config.toml
n_layer = 12
d_model = 256
n_experts = 16
experts_per_token = 1
d_expert = 352
d_shared_expert = 0
activation = "swiglu"
moe_layers = [1, 2, 3, 4, 5, 6, 7, 8, 9, 10, 11]
router_score = "softmax"
normalize_top_k = false
routed_scale = 1.0
balance_loss = 0.00253
balance_bias = false
router_z_loss = 0.001
init_std_router = 0.00979
lr_router = 0.00221
vocab_size = 4096
norm = "rmsnorm"
norm_eps = 1e-06
tie_embeddings = true
optimizer = "muon_variant"
lr = 0.00727
beta1 = 0.95
batch_tokens = 65536
seq_len = 512
train_tokens = 647300000
steps = 9878
dataset = "wikipedia_en"
Below are experts of layer 3 (counted from 0) of a mixture-of-experts language model. Rows are named router (the router's row for the expert), gate (a neuron's input weights, with its number), up (a neuron's input weights, with its number) and show model dimensions 128-255. Each number is 128 + 24 x the weight over its row's rms, rounded and kept within 0 to 255. Numbers have three digits each.
Before each expert's rows: "gets" lists some tokens that make up at least twice as much of what it gets as of all text. This comes from a sample of Wikipedia text that the model never trained on. Tokens count by the router's weight.

# expert 2
gets: "ot", "op", "in", "at", "ac", "ar"
router:150085121106127131119103088201172082124168148076141146136097143112112146122150146123142129132169150112154127130113115123128130158154101177133136127146108133113126156121079110122101134120157110161145162103138170111130135098127134120160163094140115135135140117141155156111150110149114169142123105119193082104107154112160147129162174080099130126114132141139143072134080155125135140129110
gate0:165147089122160166151145099113100108149110129146092128107119132144129143094118108181096105159159172086163131140149123130101132132151126099154153126149146131130124135111106113111106133146103148119139138142120108090140132107138147108127123152149181101130136133131132123113114085147148105134129130137131161160092146142163151175113128153160110132132134148132154089124145082096062155118153
up0:146137116107103143157096125117141166153113110095143135114182107122150168109138096129129119145095094128209137112115162163136122134143157096124138103103153104162160134134138127119132113137138106075143126110171096104120125114117149107101147147127131132110104172158115141159116130150103110135131124109134156119094134127137096107108082133134080125097142171116129130108142174146150098132125
gate1:114122115097110129121136128115148098138067127151142096124136119111130109135119089144117150143129121081120121148100149164141147156159132137128171186094128099125117137134128134154159162130125144162120119158177116094137129144147142131126203127143149109178097128144115175145100130128117105154151162186090117120108146101082109136160168116109127098123132125163094162122169105087142131138151
up1:130129101167111154171162093169131132125163122133153137145163121099159135131118113168119153126125154137133161114147123168109100143129105158164181123170143128119153128079126163104141116149157138105098121101108095068126099139145118086136082146118132164110168124134128109121143141111127150111129147136143105134093086145122158176170126135123097087148169138160149132121125127140167123144122
gate2:092128120165122079136112137146155133139123161123118164092127127107133159151134120144119119138106129123149139144147083143107110138138153109105153139144159123130087137129109082105110107133162106136105145134137112161122133138073163152148149125140103112113111130142137168174131151170103105107108165100127094174131155108084151108137139082109116148114080108127099154167119151177114100115078
up2:126106152148162137104167091123119103121137115140123109142123124167126145113164133166116111117151126095113159158084145147108125123102122128081119086139104135142160129120115117100115120112119110119135100142156134137137111164103125101124111115115151146123094137082172163134174145123147148081118096123116113183117182153117117084133132166171113129160099079166155135136105126173100120123114
gate3:098168163076084158157132168064136080156146076071120137093130109136135147135160153154117123154155112096154121116157149115117079112098119158109147135115102137111155119153102140143151139139097099115141116113096093139119121159157156123147124123134136105097115128152112127160104112106149134131148157194125098135148123097093097190098099151178163151117142156114158057134160148140138131109124
up3:069147108108120131124144150123163133144130149134119128089153158164165142148152150090136092152131107154085126138151165091168118111121088164143124139089123148134101143084100121148134091081138097098127142163081125151130114146097073115137141136141126112134138127129100111109123176122118124162158147123114118169140111088119096124117132136145166119162115112150133116123112139112116141124118
gate4:184119133140147088158104146114118147162110146126153131146130154143141117140122155102109098148118141112086070102152124150110110079114133110075141113166134108151087143094074114114095118111168111108129143124129122124118127143117142112065119156119109119162156155086127133105120133173131165146102118153138127152140097120108136133124120134110145084146112122129109111131127157138159151140126
up4:121154183103110108095138114124169140170130129133125073134123117118122109142139156130153124141142111114094177104146117145139139149046150106108143113153062145127061138130128098100131132167136163140152093131138133117107144147112082084122137141144149137144138158108139122116109144132130107093134136092154148167112129112142143170143104126135103154127076150133091113112131159128144186139122
gate5:144120110101105137133131116135153090132165116123163140133166129129153169138102106174103100126113132120125152141098119125146148104152121157072091107123155130135110146160127071171106110114133180130119089078145116142142149124115122096155148103113122117112100116164152107153148132142081120112140115115120096094129127157142112118126167080126107100111157105115138141127126144117134139130106
up5:156111135138082152159097130144103156122180124108091159117107125109144102158128119113131124112074124138125117121154148143102129156106137104116096087102134080140139180123136146107163157104140146159142120134149100094117132131115162163104092123132160172135100121123111083076131110101144107092078141132133126143126153154085117134117140122128162135168120187093127168135134121152133128108151
gate6:141154112133145140160114099127139131117110173084161094162124157124132151142129134099134122123121112197133162142121117123148140086108118147140125101137083149077143133140123144108153102168103116144143149172162114129147151119127119102122121157114150089120131102076109094106112128113145100112142118117144117105157135157140105131150100129122121154149125138099142126100090135105148133126096
up6:099115148123108122123150145197174130074132138124161124148120143107133101119113097199129121121113149128125145123125086107145106151203105107133147134128103157104107138161178175125130107105118142167143139131140145143136140144145074100163122136128167166127127155065094118097171140127140129137135134089143163158134147167124121136155159149151094171139134123154115102157107120137095145124106
gate7:117118102141094121137167099127145082162131138126120099103109117084156142163157099089171154119148138142145120119110151088135149115179074106112121163144104122098121130145114119136104122153096085143133151141102153127142102135118176095098106118171129125122141101097083154115158091155122133100110111166152142132139112151128129123116167112088109132104121112096140126142166161138176153135138
up7:146086146112119148117107112146122110116122159118131124117136138119172149142152195107126142112170104078145161190091093140102123159110085108131133153134118179119115120093113104139141104102118133133115150153121110133138143153138142122122095133098105148137142120110163143082135120150164142103139145167170169143089106118146134120137134157100090118124128111105114136121185132141136153134132
gate8:104138116109082130158143097173162132123165128158182140144109132100120091097123175165111138066063156112136127106119101128133177117166148142138145120149134170130106115110136076118127101172144148129108142135124115143114142156105132112136148119142139141093139113116151094077117137148078126142100158096097153129091122150137128155123096118121158156135123135111169126151134131120163131122137
up8:123160142133138110134105096138113077126099123124170121124131142148092165137133140130163143103138134125108117149117125120120111097130145116189127112102179100156144133118144137121121144086100152155120124110106173107173174133113153159106095119121154100158166157141127141089101135170138085114094116177158104118155115089119159129106144125113159110098133156106090086153140125144110104141116
gate9:151122156100162115199131153143087134166126119108093096138102104138141104167129135185118077103113112136136071095133135126136080160142198148156135112151093169115128090133070121134132094139149105178178141104105149143155138114159104143148087132178096134118094125184143124131150132106148071100101108087123116147110122089141122115155114134108155092106158149102103147116123146150111142175131
up9:108148119104152141148137103132133125128089123129137136126144097086113203096150159136110182099101112157139125163163127114109177080130104130132127161139144094189134118157111117147124091112137116146107105141159120129147092086124108166068166092091139158111116066090119145077085099117120146159127171097125142124160137118163174133135144139162172133124095116138152129136169165150141130121134
gate10:147142132103148160109086163119109162084125108136114137144132131114128182153076103099121118104097140157136124123130139143106162117106113094122127142111121160122085122117118115159136143116161128108128139119139150120151155174155113086159126109118168149089158111108154126109146166109129128159130134150155094139118147146170096112119146099088064113114132172110121174129101141111102166130087
up10:118139176116135114199160125105116123137114173138140180110122101142104103094136131147105146144166147131158139123126123122170122126164120147126098121163112084120133132111142121083129118154121104085101143134164148115119146096094164118154150127093109127146129130129104146128130113146126128144174094119077159170147124104062141098088107122168119128112157151128141110161157136140120169158135
gate11:139155098128138107180138114074123156129141162139131131107120174128112130111165129151161110134072113137126131100140147113128119139135156140112145134143122091099151106135118133075132135120147119098134067117140107120111171094119124145141161119125139127126129129133155124111119142121124130141072161143125145103178142149107106153128131132103103101100148131135156140092146113175135131131111
up11:130171183138133110138140133123081130050093162129140112151147149099137128100130133109156149118102145114116120120128090125160131104129147107172131097087136150156159157122134125164139121100113141103125111187118084152081112147131147125182102138112138135133143132136169133142133087121145178123112098107101119139160161107122173112176166135131130092082155142150156129092077104138139146109129
gate12:130134124132156124079131165112139142122128114158159128121121128141125097145158170109122112134113116101118128137104118143124096135168107085110157132158097107173153178060133095106123116110136108072117123143122155135111115144131110168187120117114118129122162144089168162142111138120122100151097117105104111100126155129191144128134152096095143119119088108099124130131132150122117154114175
up12:130095132103117116090187118106087063135121110155128140127090108158119125106135130127130122122154151123133113151127134120125133097142114149137153159156124125163150150158109112144148153121209151124156143187148109102112117140127115112154107155118149148124136129153154151131166108125145139118101164100152108130124164143111189128129177108093145144107086116070131131110108120098102173130129
gate13:104143140112105120138154117118091124099088087141169122139161135130152144125179118139160118124128129136067126134153123108155137105129164160133113102111087123091148123134139141110113101162121156141126140123065146148093153135152152083119138106128113116104096147124059173116122183128100115087124106140138096157078104147094165150199104094125141117145121133108125142143142114142125148150105
up13:137136120150108131145135099126147149122166108126126110118161147156124117129113119117141120117088150145145122146112085124160141150111108126150144104108136158128160139106108111119110127108118103119147095136148139141144093164107154152130178127126076129129146132138097147151130156145103119090079145098059114099153096097118102077119096113097129105090114162081166090131115129154155134116151
gate14:116115084128144118105135144147147128105114108122082104078125094115156052117153124123145146117126129160183117115115131113103125115111131119145142124120150188085124160117128119119089172146126165151123150174101124164112138142097140132135129129150123150125120135125124140158118125182098149139160131134140114160174105126150143102108141116121114157127096119137098180139098153137107118155112
up14:088136111122095127144142134125151098131183164093078135104115140116122071092124119151174169119124109126144109138107112144138159107107111116149132097126114106095152173159114164117125136137153133146095121172120143126112129126129136164122188093170156140103137116117110143169090103184117125122182116092162140114159104136140144112081155118100122138111156138082126169117120104089120150183088
gate15:124130061118110158119094178114160140117142129122130149143128142120113141115142133135154197183103106099131141151136141113098142149132124118131086090103098117118090105107108158158112153146092131143112143159143145171160132160131134081091111111156120172181127120132104114125157132135112136127084150115191145131091122196123127124116125132145115157139123143138113151124138133128170154132091
up15:115109131128118124109101105144103117154146192085187148102158143139108082103126139101126139151112103120124107079158121108105141105165146145081113103152132158131155133134120128148144112118137119154161066097093098134137122117116125100123119122101123154123131126111167118163105162165119105117161150118150094126122129167131121112090077164100120148095135144119089163127133135125122109146156
gate16:110146072171145162109131108108150133104127125165129127169093093077138124142154144108133146197101102095151125132149131114130122109136143111091147130150111150216137157139116095121115150156121158144112125097103101095125094052139117135099153113134136147140141101119143129161131127099142147144138086136151124160100144120106132141132151107119136178120164133131138163125141128114179133150114
up16:097174094116115136105153119135123110145178111097123143140088086097154171160146163130133137114135101105124119161157132132143106110152100103152135162083128165153110128120116147133094123108168105148148124128084148088117081137107110151128161115174088151145166076124145126149098121143164073102089098123119109115091125113141132089137146127131130149135136145088131155126065091143162102112120
gate17:152121121146148108155090133142113117134183126081132120157111134113089142114156091156135128086121090143104155147141115082122130167111151101117118085116114105141089139099154134126146119163116141099127086123078155114141097163115127162122139109110121138107127094151151120186157140175141120098143115172064172137113146125120153120102122155121139156137111110127152162114141120092120105135165
up17:132134176134141105139090127121127121144138103105127152142125155130136138109125113163137142105116116122087095124099136085101117120094151108165109125132125135128105143127138090145113182104156118145108104095130132092081146110109142159108158129108158164111130138131177144137096119085142100120109128133129120130111080137144145128095109107135138099147113120128163134103126137140123165120145
gate18:152130109113185143123173105141115108107124134121137133087157133053138140125110143136145091131132102159105094146125182145142109145136117165123122097143130183143152149153160125136120102123124136125135104152092089125138082132087106100127186090165170154146118101097160113181153133133127125154148114135106145104115129098140119155121122110146197107125123136086134120124123139124144112075185
up18:137163129125116139149119145115161193096134183153122158102124166116141113161152128120121139119143107100105141133126112135108119102139130104158194128100148092136138132141101113147159107138124160141146132096159127152136111161114106111157140166071121129110106155112151134147128158125177130127165138103113164157100177079108108093133126149146124127136126135108114145119116100110104119118139
gate19:142165061119139135173140135157128139120146156130113142081115114137152163113137136096126121132122157146130114125117088124129105111154115112145131141119150157155109124140113126099138107112138143127105107133137158162108121132134140201153137082128128119136141110134121155136108129128132125112107151111120118127157126143125141113120126134118146140132106100152081161146121175171141146101103
up19:092131162110107120094164105110157136149103131144156067108159093131146147147144056164125123154131142129091138125114134112106119133146157139141085136169120109157134115125174155171122124132119126117130129138100114141091124116106094101142127132150095160108127133167125104125114114151090129114122145174164133152086119163160171158119077113152127125109134125138142090145098107110099137130144
gate20:165125083112113132134077144156112155157134099092166133089055139116063085111092099164123085151143101170110081152122092139130138178114135067138141114128142152163103133100143148146116106079099170139163142137152118153129140142136145129146144157182127146083118153123099120151094157122110114122129112137125093133114165132135124111124157123153140091129144109117121104113115117128161114119156
up20:066161154142143135127168178130165129105139158156123104142124086177121117203122130069128161164116129154100152113125130129090151135118128155111130117110157165126085123181128142114143151131127125130096124149141116112136167160135104135143163130138164137101157106131135107094130113157126151100109137190147140175112109154126137116100091131157137146130121094125110159139142160129121154127105
gate21:103126113101141119128143170109160076118198171121157133082114121130121128121153144140114191144144108103143105100095128160107127166164132161203104144117122174097153145103148114146107128108166185077164155121147137144119135103116145168147106080120104120152104142135148153150174131183100140179075107109146145142147152129110132138108139119113132153157113156155142163127151166139134129093128
up21:130149100134133161133143174122154135111124154137107062154130126145120133119120122155125148139151098152158137081114129139117058110138091129154133114108112182121158135118154126150143152164143174154145120105108120130134084151139127119134160106126132109120093134140135164147130172100119118139173115109161130116128145098141170131126168140160111131166138175154143161144135159128181087135135
gate22:124107127102130143165122145159110133102117148112094141165113137119089147107130125127151144152103133158129157127100121145147101082132152140150157095113099164140124092131143121194152123104189129108148140177093100164145153141116138114108122087102128132135094107157096121108132124144127085166105133152118151100137115093080098141129144135124108133091123139162135172132122109135161169155164
up22:125129144124111089107112119132147091182137159140107132136134113130141112160129115151107098108150146082103141143157149138100122178154131135104161167140170097110098105170106111126112143122143132137102140130125113102089118102121146111159129141143157128133168141119142120128098148119136151143121156135130097117114105159166156124136118088153140161144114118130154112180135122170094145150103
gate23:148143117111143122120156104147147142179122098126105108130115148123092131095145109078109147199146153150091154145132118182124138130133118156163120104093109155127124174123080164162179145145112136125144145129155128145109107099149128106137111159182156124103149132142120102109137113143163138136144114073137124123129155154124152143173150116144121103120118074152168109160124114145141137078142
up23:159098165143179170155138131141176182170132159088113119129159091091105094121144082103100072117133112141112106134155087126112134164119123132104128141088118092135092103108110086154172140175163129119126119137114138112136152105153150116069152156141125136073112159145128154190118107143112157125109171073121122130122119148140096094125111097140151138093123133150155112144166129100123140132153
gate24:112129115160099113109144130105106108186162112095117146125089151109130160118153083146139105076136124131101096092116085139091131145132160107101120139087126115089118073139134138125131109165147125060119107121109120116163162148102121156154140114151132176122097174112153097156120149098150143097107128132104127167126093155095106145158150126128082121125125124117084137115126071150125115101101
up24:107122132144107112134131124134103159104141100120081128109137120143150146153113130137121121121157118121110140113115116141169105106160127126126128124130135123154124131111121164102133158112144146116098116149093137091119113108112134150083101117147103147150115143174121087123126109150090110125122124135124126149161105125139119101096142184083137097107151151143140179116103132141101144155124
gate25:130149142131155122116145126140095187159161120162132093100138187116106090153141118131168091118129129109089139103123126158107127121128142108137132113134161134118151079176117105097115106091135133129130149144140125132166140094144116141154121101137099146116157191083121158149088131125125194133088127115151155131149138080178077168112147147108118128130105094131139136091138141157150109146122
up25:114066173115178128121100132122128176135130110124109109106121149115133131112133111088182127111174138119122108113149155140095153164111111092131134134108152125100168143128136106089154112121130134157132132109134092130135121097124162123109144125140128147135109117113121142146105126155100186155108078095198133159121080104129147127108153127148108146164117085126144126119081129143140107123079
gate26:128161132106174110138091118114138125088131137125092178105162127150130099090128119160094147083109106165079115116127143079159147116108124116113152089083142149089146133164126155135149144090152096116143121148139132186112134136141111102132134135099178111111064136097107136145150099124106138116109085112130099129155087085120192112093140152127113139112155096111122123086138140116144153113145
up26:174158136114095170132108169095107126167129134126166124139117124145164152159133128129131140189075132129156166156146090144107106123166092124107091134146137116144146140114154124109154141139099176098096118126099149106125109137109125111121159140125120122106146147148109177136105137098149136127105143192196109114110099183161132097152098131132137139127120095141111173146106112134085099114097
gate27:159140101154133188157084133103087093107120113146106095122111174090118152129122104132089124101145128106160157131074110141170109133145118179113102135088147147135173095110141137132130085105132132143124131149125095139146103096159153105128127133134144107157148082137145093142112084170191143172138105127162171141113102122137099132153126160127143125134119132146155114122176142162142132114114
up27:087127160124138102168144167130140168133138104116170143152153122107101147128068146095152144152148100156109124081130140074122133129119085137151117129141113102104082162119113162099126140179104111146140113151127187123103174185113114152109108103121136149130129172157123153123132121123137096089149123136097110118129153117131087123111113130187111138109170147091092129090115108099113158150146
gate28:134123112098105175126103136158087150143157161098100165128143083163084119107116116162126108080108099102196117133090155141131134097179132100141133128145136148135118108151140113108109164093147158134126145127143161156125151180149125156135159144122090091155102178116114161098141108123162081154142153137122130101161188146085107160130151132124139117066117135109120107143108109161113110124114
up28:132140144136142133099152150114103088120124106124077081089137144096174143090108140108077147185132143086116147090113164108100134132155141091113123177152102134123158098094161139139115104102096130166116116091154108090146123109150106149093127142099136151168139144127101071128139144134112110080092119121139150141152144122139099140119128149115108135107143085160134128127129174162108132140154
gate29:150117162121128131100159124163086187097106131115100109127118132136148134087139131134129147129102125114130162097153110128136118120143099130166163144115142117127134133132135137121101109129095126173103100095155125121125119117145135151163126103120154121152131149135168106122150134161121128176089123137089125118114115144105149158177130117085113112152140122117132130088161146090181156114111
up29:105065118107126169132154129094146093147120149118126140139155155091102103167131105119151140148065149129133128171131099138133139105118127096096074127097117123112137142114155117151190133138128160148174141151107192107182126112130133113147162100079116091131116123122094170114146153118188152137147145100163084108111154150137181112126138127081095150160122138141138131136097127137141121092102
gate30:108152134150143099146106131127150147135077134182127134126138152064119137096113128115117139121122084138104141118100131099104129142114127118150154120129128115117112125109118121107140064131156102129111097119123109160126115134131129147142165124090076110132116129133164115097134120154156115136143120154143151160120107119161151152149086110119183156105122136098105109174138118098143121113099
up30:103143106104142094090143134112086121151105170101105132130143106159091116141115125110124144120161110124131141114111106128141144114115173149122160104094122122144116176109074136136161153133084152109119183083159141107135138155151100111154124099087120178106166124139150108119168110133146098154111100165126124129118111126143141084135131098128124142139116133124178082135083130128102151134134
gate31:153123074109144137205089101140134113169093145115123147077083152124153104142129124103106090147134097125096114173139111126188145107175166128092157127131162145097137131128136116156154171138153145141110146151154124124146127134129107117098149135140095123134134106107115112115121141147132120110112133155131128170101116141156112126163150121125112117127130177102166141152149116171160140119152
up31:120112111098108106096092116159107101114162079108122135145150088125163125158114144174151130115110141180133139130168157139143145097142107180100131134128120102144107138131125107139140117136162126129151112126118198123095105081150160131085120103117145153121135131139103140127116113168137124107103139097131123146116149121124106094122135126144108118090154095130083124115116143180095122070121
gate32:136144103100136144111113099138143119095121118110123123098114132133102162076118114187127137121103164135146116157142150125144080174136142138094119140108149130128078116137103075136166157127146146131160111122172153135136109127155113108119095133113115126118095164144143136135114105133152107124078104115127090100109111158141190103115153128094106102117138130165191116131128103121136130112181
up32:111124136137147154096096150133148146153104136127151086142177116128151157132122149112118152153153135139106100131138120148088156126097100119138121136156151131097142097155157123110106123141126096087116169133121125102136147130108119175128157105116156151149190122120120117120182184152109101110173163092101150138130144132115072117195109132136109089137103135134180075138073183118139143147136
gate33:131110147107145118106160151131117132153091116087109134112130109110127140145087180187142124131119133091140161107116127187148159127089151130119127145159099101126123082112109122097130157076122138138072103107103139151076117138146159101142120090159159121121170108136136148093124188124145088119149081149136103116131164090102105122131107138134149165118128113098164148151137130164129129092080
up33:127163098107162095131146130117117117105121130107080129139155095118134130158091126112165126072238129165133138125086159134134165112123130120109142140140154159140139111131141070107108104116126109120087119134132125115083123137190118104125084148132119146157131090127120107110129181141138173087149122100124168109100162115130074121133105129129125135115151142130160122105143125196119150093149
gate34:139109124113146125116105135119106182145131140133099076119148109196140119198142136147122116105104129130131148184121121092165119143118102076121115153124137149114156106113133149128160133103129149140121117139105150115145171115123139128175154104117094163084130125136156157134127150127158114152132150104102103114139134126187135175131115109135122127108131101175142116084151131124122143137152
up34:123137113135102134074144125100172127099174103091151166194154139174139141156172113120095152116157129168084144091144145096141123128124184103123158120095142121148142149135096122115120122094163121129166147141137115137096137105170118166084134117156163136110133152148122063137109179120119076120158143146129129136143127171115088143151138098127085135116136148088153152120164136160132165126140
gate35:159128092118140109154151115104088139085094125182124104107121136060152121126134146119113114170152131142120150093149129140116110121113118120128098137088080141152130143131081166110136135147139106132149141099120126114113171153120136150130139116106051111101113193126132092155149115152076117139159131099136145139129166118084125140093106164136148079089079103163155129155142128166138090136121
up35:096127167124123113116140122161141145113108177179150114122188143158110112166085100164166122108087096134076096133128091096116171105144126129118123142170142119130135121156069090138179120120137102083148162146155135126122123141111140104127129109140140104145093149123159140095110147090129122113112169148112098138120140146154099134119099123148137135117145073135098134141108072126115156161117
gate36:132111131126134119164163083134155162115159137128184102099140146128090112131140137133117129089129164136127116158128141133137123151094126144147144128143116076151119144105081079103123089107079153108132134132143110145134101083141137147144158155133155124115116131106105142125136129152150129107139128135200129130103145110092161110146107077122136126141143163132096132155110197138116134116146
up36:110116153131129126127115160109143145122144090105079149155128105130122123095117131079119132159128149141137104092146181133173133110169106118150115138139146123155093119209131102124124112159164137153152118138132147152160136060131114149164107147151128094093161102136093115140097147102074090157154132134085149159153116142135154089165117135110085123081098128153116138102111162086158138136132
gate37:169118135158144107147115133153140118132100047107138173105141134133173138174143157146143151128140099132133101075170144150169142098160161118185158102136106133128112146149137099153092108169163182103137130141125098135101120191157129163092095166135169133140107115152149126153162120145135099101150138136127108102138146111096144129126139143130098114115130119122140137094136108134110137130150
up37:099147105140115125129149126188180160092118081109148115135101157161129097104130153147084135141102167154113103110150132115154139090126112133155121108105094126114141113108130139182132152126137130136140106137115161148105073151149097148148139128148107153182098146150161129167104118120122133106132127130161094140124091131062098142148102172114110145127121066150133128131117185144116131151154
gate38:139140100165125143065126097135146060152096149150110110172122133162124107123126120142071129109155135116151079086185126113089159137142085075114136106142155072107129141119147143095132120131136149111139122134135132169137140132135109136145121132134162105119117115139131081196104154112123100125143112173107149192130096177101150135130098115125144119116140165154098145131120162104131097147145
up38:101109145130160091159139151121081148108177149103171152105150116131134134148132124141129160149117142135123175105144113153115131112107146158112155119191110148132062145144123117162125143145152103145114143121125172102138153140124123161109148150104136094130157129096120166131133151067141181080122136070167114120108162124136106145150151101120154157127120111117118164094123124166118152072111
gate39:152117122134125124122101104130133092126124113117127138124130125150154144104106140125176070127103157089152138152107157095123125142111123182129123138140155145166156119141112146109148125113119103142148140104105166133147146157121194106084146128108090125134147168150103109136092175131162154161127125157136089158109130132121117125100130109145122173102198155143081178140112164106131149146133
up39:107154160132156102120096170109164131125106134129125114148109144163118143085116091145118080137097140144100142127125090138105160168072114123130125149177104081121170078147088141158099113106132094157162147145120141114108157154110133150124140143163100122130152163138161134167093106113116128164135112153150175106098129139107146129134085108103109122127111104112121125129146144113187106090093
gate40:140135132112104138154125123120088139129121162125131110104163193122061107162106119158137128098113126155165131147119100137157109105135142127121141087105117155126155114144088164135146112115102104153173130143089120131099155107174108122084191131107113137116099150157112152100173130158129134168099125131125159139115132097163086115118106118099110138167129112128158118107123113121096133092115
up40:123133148149098130095104127141076129115146140123127113143123141129114111077128127107129132131095114130110147113103120121140124133138078152111093111123134124188145129113121147140134111114093125092114192110107133109150156137131117115131119115076101143119119176096159112133126102110148113159087146092133135142071137152097118163140146119095159168160118148127173151136078182121094101078120
gate41:178133103127111117169165093146151070136117148123102108138123194098157105082194111183158118161121107142102118078104116154164144186090150162128137113112085109141088088128121131111126119119090136106153117129158109112124141122101121133132178125153129088142137137109139144133149160155115089132119108133106100107148167094165128128111171154129165183179143153075173100124122131130134098136148
up41:143094131189133163112140123138135155152136110132136143152129134128085109104093125167132148139098157154133134099113146133159120155147155126090145101138113112129112141148150111114134119143144085128145161155082167158135088157141086102113103154116119134103141152185145069115105155133118122154123140108127115081134110153111134146163095087109101116111125125117111106128121108109122180113146
gate42:138162186077114115108124133146130160154124140125154140112109117132109129090150118147146127136101116076105117142123114152101109159133096092131114142147070113138128156168105150164155133118111132123094126127153146163108143149124109144115155109183136132110154185127072140145087188093117129110131086104161132130147150104095146128144155130131162160147128103096052122122103113101124138115129
up42:154119123115143114115119116113084130145140141180132136120136130170141149158137126106151156136119083146094153094154161154168148096107158141124107121094125187118108114152123152155123132126183102139109119088110116152114117155077100118139128121108116152112143165166108141119093122109126154124107175144099098147124098129096124139118132131117128102133122114108165203154139108094117148101140
gate43:142112137140099105126136173142082134101117125123092087116122158115110116141137135119127089145155114105154143137141070131111114119123169128125101130166150106128134116120102106122117177135168108112137127107126111102125149128110130158122109106180154180114110160144103149142120087095128116119102100143100115086113138120122146111129156155132097097095176116105127103160138141115177114153152
up43:098150120155181111103105131142112145149128119119128064142107170123154126109139155116119079122136136162121093116121107164099116132137129125118156072137154082099162122148063105117118156118149123109045155129112105111097129173133109135104122064156104172146141130117139123142124066132102119170110072084117143123137122135128110118121145136081116117099130126095118118121137141084161119098116
gate44:147091126101131105138113103110108140141112114139129113110150135175112099158126165144108123129190161124124158110059141170116119121108101157138139118109127126124137096090127082098127148143178146128156134135147153101133148140190147101151120065127084105079161103106133137149123070139070127093169101167138111097084138102103117145173102102123182103138133104106142146149148112146144083101127
up44:103101100163132114119146201165121104160135106167148104120092093125065172118107088064148120120088097147142113128087171131144153130126127169084105115150129142126109134117148131103130117083158108105147098155139147141157170108107146156161131145104135090118138122166091153149141114109155120136131125113090127111151097109139130117099108135146134106178139103097173117116138117153085139148142
gate45:184127132132091133142110124137128082111161153148144116178129154119178097124121159136111121107101128148099083161136149114150138125131156117127112126178133123102183086175123138126147154077125088133162124171080133099112095108114121097141141149133113091108144111150154135149106120146100108119094102095108136133116141125121125161107115112143094125162129108161120117158123119084146110184087
up45:136105145091140136116103158123100129134135167106152116139148109124142127141091153092086142119097104142128122188172146109095086102156133102186133120160104132116100148140133135168143121124111145122101120141111185098097145126138158151132099108120103133095131125096113114130120157172120148086138152156103126131146082149097130107145112194153116154088161153141159177141135130139118108120095
gate46:117142174143139114149180142152146120120146115140090099123138136153065139145120148098105142118125127044141148109119154100106107108128122131100169121168143091148131129147101132131135175099119152118151106146101142173162153126126091163157146162100114113149118108138102127064130135136130093139141130112179158105136112116109172167134110130122125144165151110117151140170128153102110163086163
up46:133129130119128134126111146146121114096141122153152121148155099092119142147129140078129088116191135128106141128084115118163133123080118080145094122160122144141096148147105161145119129144139126152147144159063157172127108112129079127122073051135098132089088119100095101105149129079147139137120121169159113158138127111091114115121141109096123094143101150091130141134142148142141157111124
gate47:085103115111096131142059125137090131169131135125120143122135110146193108122138138107139107136071137142127098122155168148089128111127142119140094099075124121146106134148099119106139132163100127091138135103088103114112115119149145139151166108122156119100139133142170108163135127126160082150149107109150136120118134137101139195132151131127135121099128137102139073131113135125160134152105
up47:134146147127106163154089091151136093163098155079156129099103108132130124125096158154151127122139133150128140176166182110124109123130102107129113094126179106090110146085175151102115116119125104118130143129121108108125118109132114125094154115122141130096131117117150119102137093173115100131118150099149165169118098124145139185163146134114100144172101129139143087122120120144117124121140
gate48:095124122143092157123130164108112140135061136105144133134101135126138130133102089115142143125116158141095157119151134155126173155142164125083122137103155098123113111129118154128114142137115090123131143130123123082175107141124114189114117165138108142147164160103119146134184163139173143111130112130126117095122137149117146130133091126082144118098181118087142179130130177122151129081142
up48:182129135168151151131096148152152156129170115170119126146142126152100095141141151126113092192129142147150117136148158148122116103164140093159104128097131145164127130147127141101111154163140120123142079151139095124150142128080176082133127136136132071121117143125148132155134111111110127131158117141095095136127113157143131115132153152088147119135112137125136123119137109049126131169111
gate49:140134113168112105158133141118121092128073132137155132133137131106172121146137177124110142061160096112118095089146096130134179117151161131129120138132116151145154128114114075129166148112154156135135143122145107123090101141127132139119145137180077155133105077078138139129117062166154120112117142138140110129095143146092122112112089150134145147111165132182121120122115085126075162164123
up49:116103129108153150168079138138125151128107141085164126121109128118152116122155116145123158092165128116146130130116158162142127141122129136152110098104102131120128072120154130108147162140154049091143098127123100074126076147139093174158138136117161116121123114124148172170155081112106110160158139148100131109112095143133128122143100131090101098124121141167102105129120128119116100119153
gate50:180069118127122110137137124135156135134095148125145120111104154132062158136125082105127127116147143139132090124164080100156161133126055144135129138100142126125117095112119189130142131095121139099103131151144116134151109138105119133183118152132127098144147141154144163173123126149095148086151112142119132150150122107122131110100120097090124118107173122121102090158125065152094144193158
up50:169151125139167116155126081153151109087110134155133163143133105153148114145155114142092155157081118095173141145137124117126095069143090140111136148142127138086110109149158122099141157147145163139174096135113159153151100154158106143141127141121147120141053152118167093126097142098100112139082144161103135115147110120102119135151127119134090148154117114146147113138115137114113144113101
gate51:101131102156140092148112103110172188158090092061131113148121137124091108112151146170146148082125152144139143147098091097134119124132133151107147133105135121127140108157122101125141112116110139096142120127121119072160146121135107103102141103096152131113155128090137080130116142131065142106105126102062125149118123131107113154126132112108111157154124121138125097132121141117074149139149
up51:118114140119099132105142102169081147118127114134152116123108135132127111079156163130105186111175148142144143112149174170182113113127101130145123142132150169125174122120114127113143143104147136133085170145097143142143101094133097105141128158136138124119111151134130147149133123072173093152152144133178143126138125156135130100105151132152116100099144109080132162122137124169139116088129
gate52:096143133101177068160073143113091117114096114128114140136107108126083130137136136113134105144086120153150156143129141178121131138110154141161142091141144122152100119178095110125141122161123074122100134156136120092126119078134134129107122118107100138135141137135122122129116118132116148129148117137135134154148156100146108142164145150070114147142117112159115142096117132123097109109176
up52:140128116149139104158108151161107116170120123135120174085127133130145108146148097137165151132141119134145089141124128099095182145107147104168104103133127115136147127126088091128145145147138096132141105171143178120131109119121155097150095168121108100103104128137113143127095112114111125154133104096112091124161121093160112186075122149119144120128135136134131157163126151102125130142103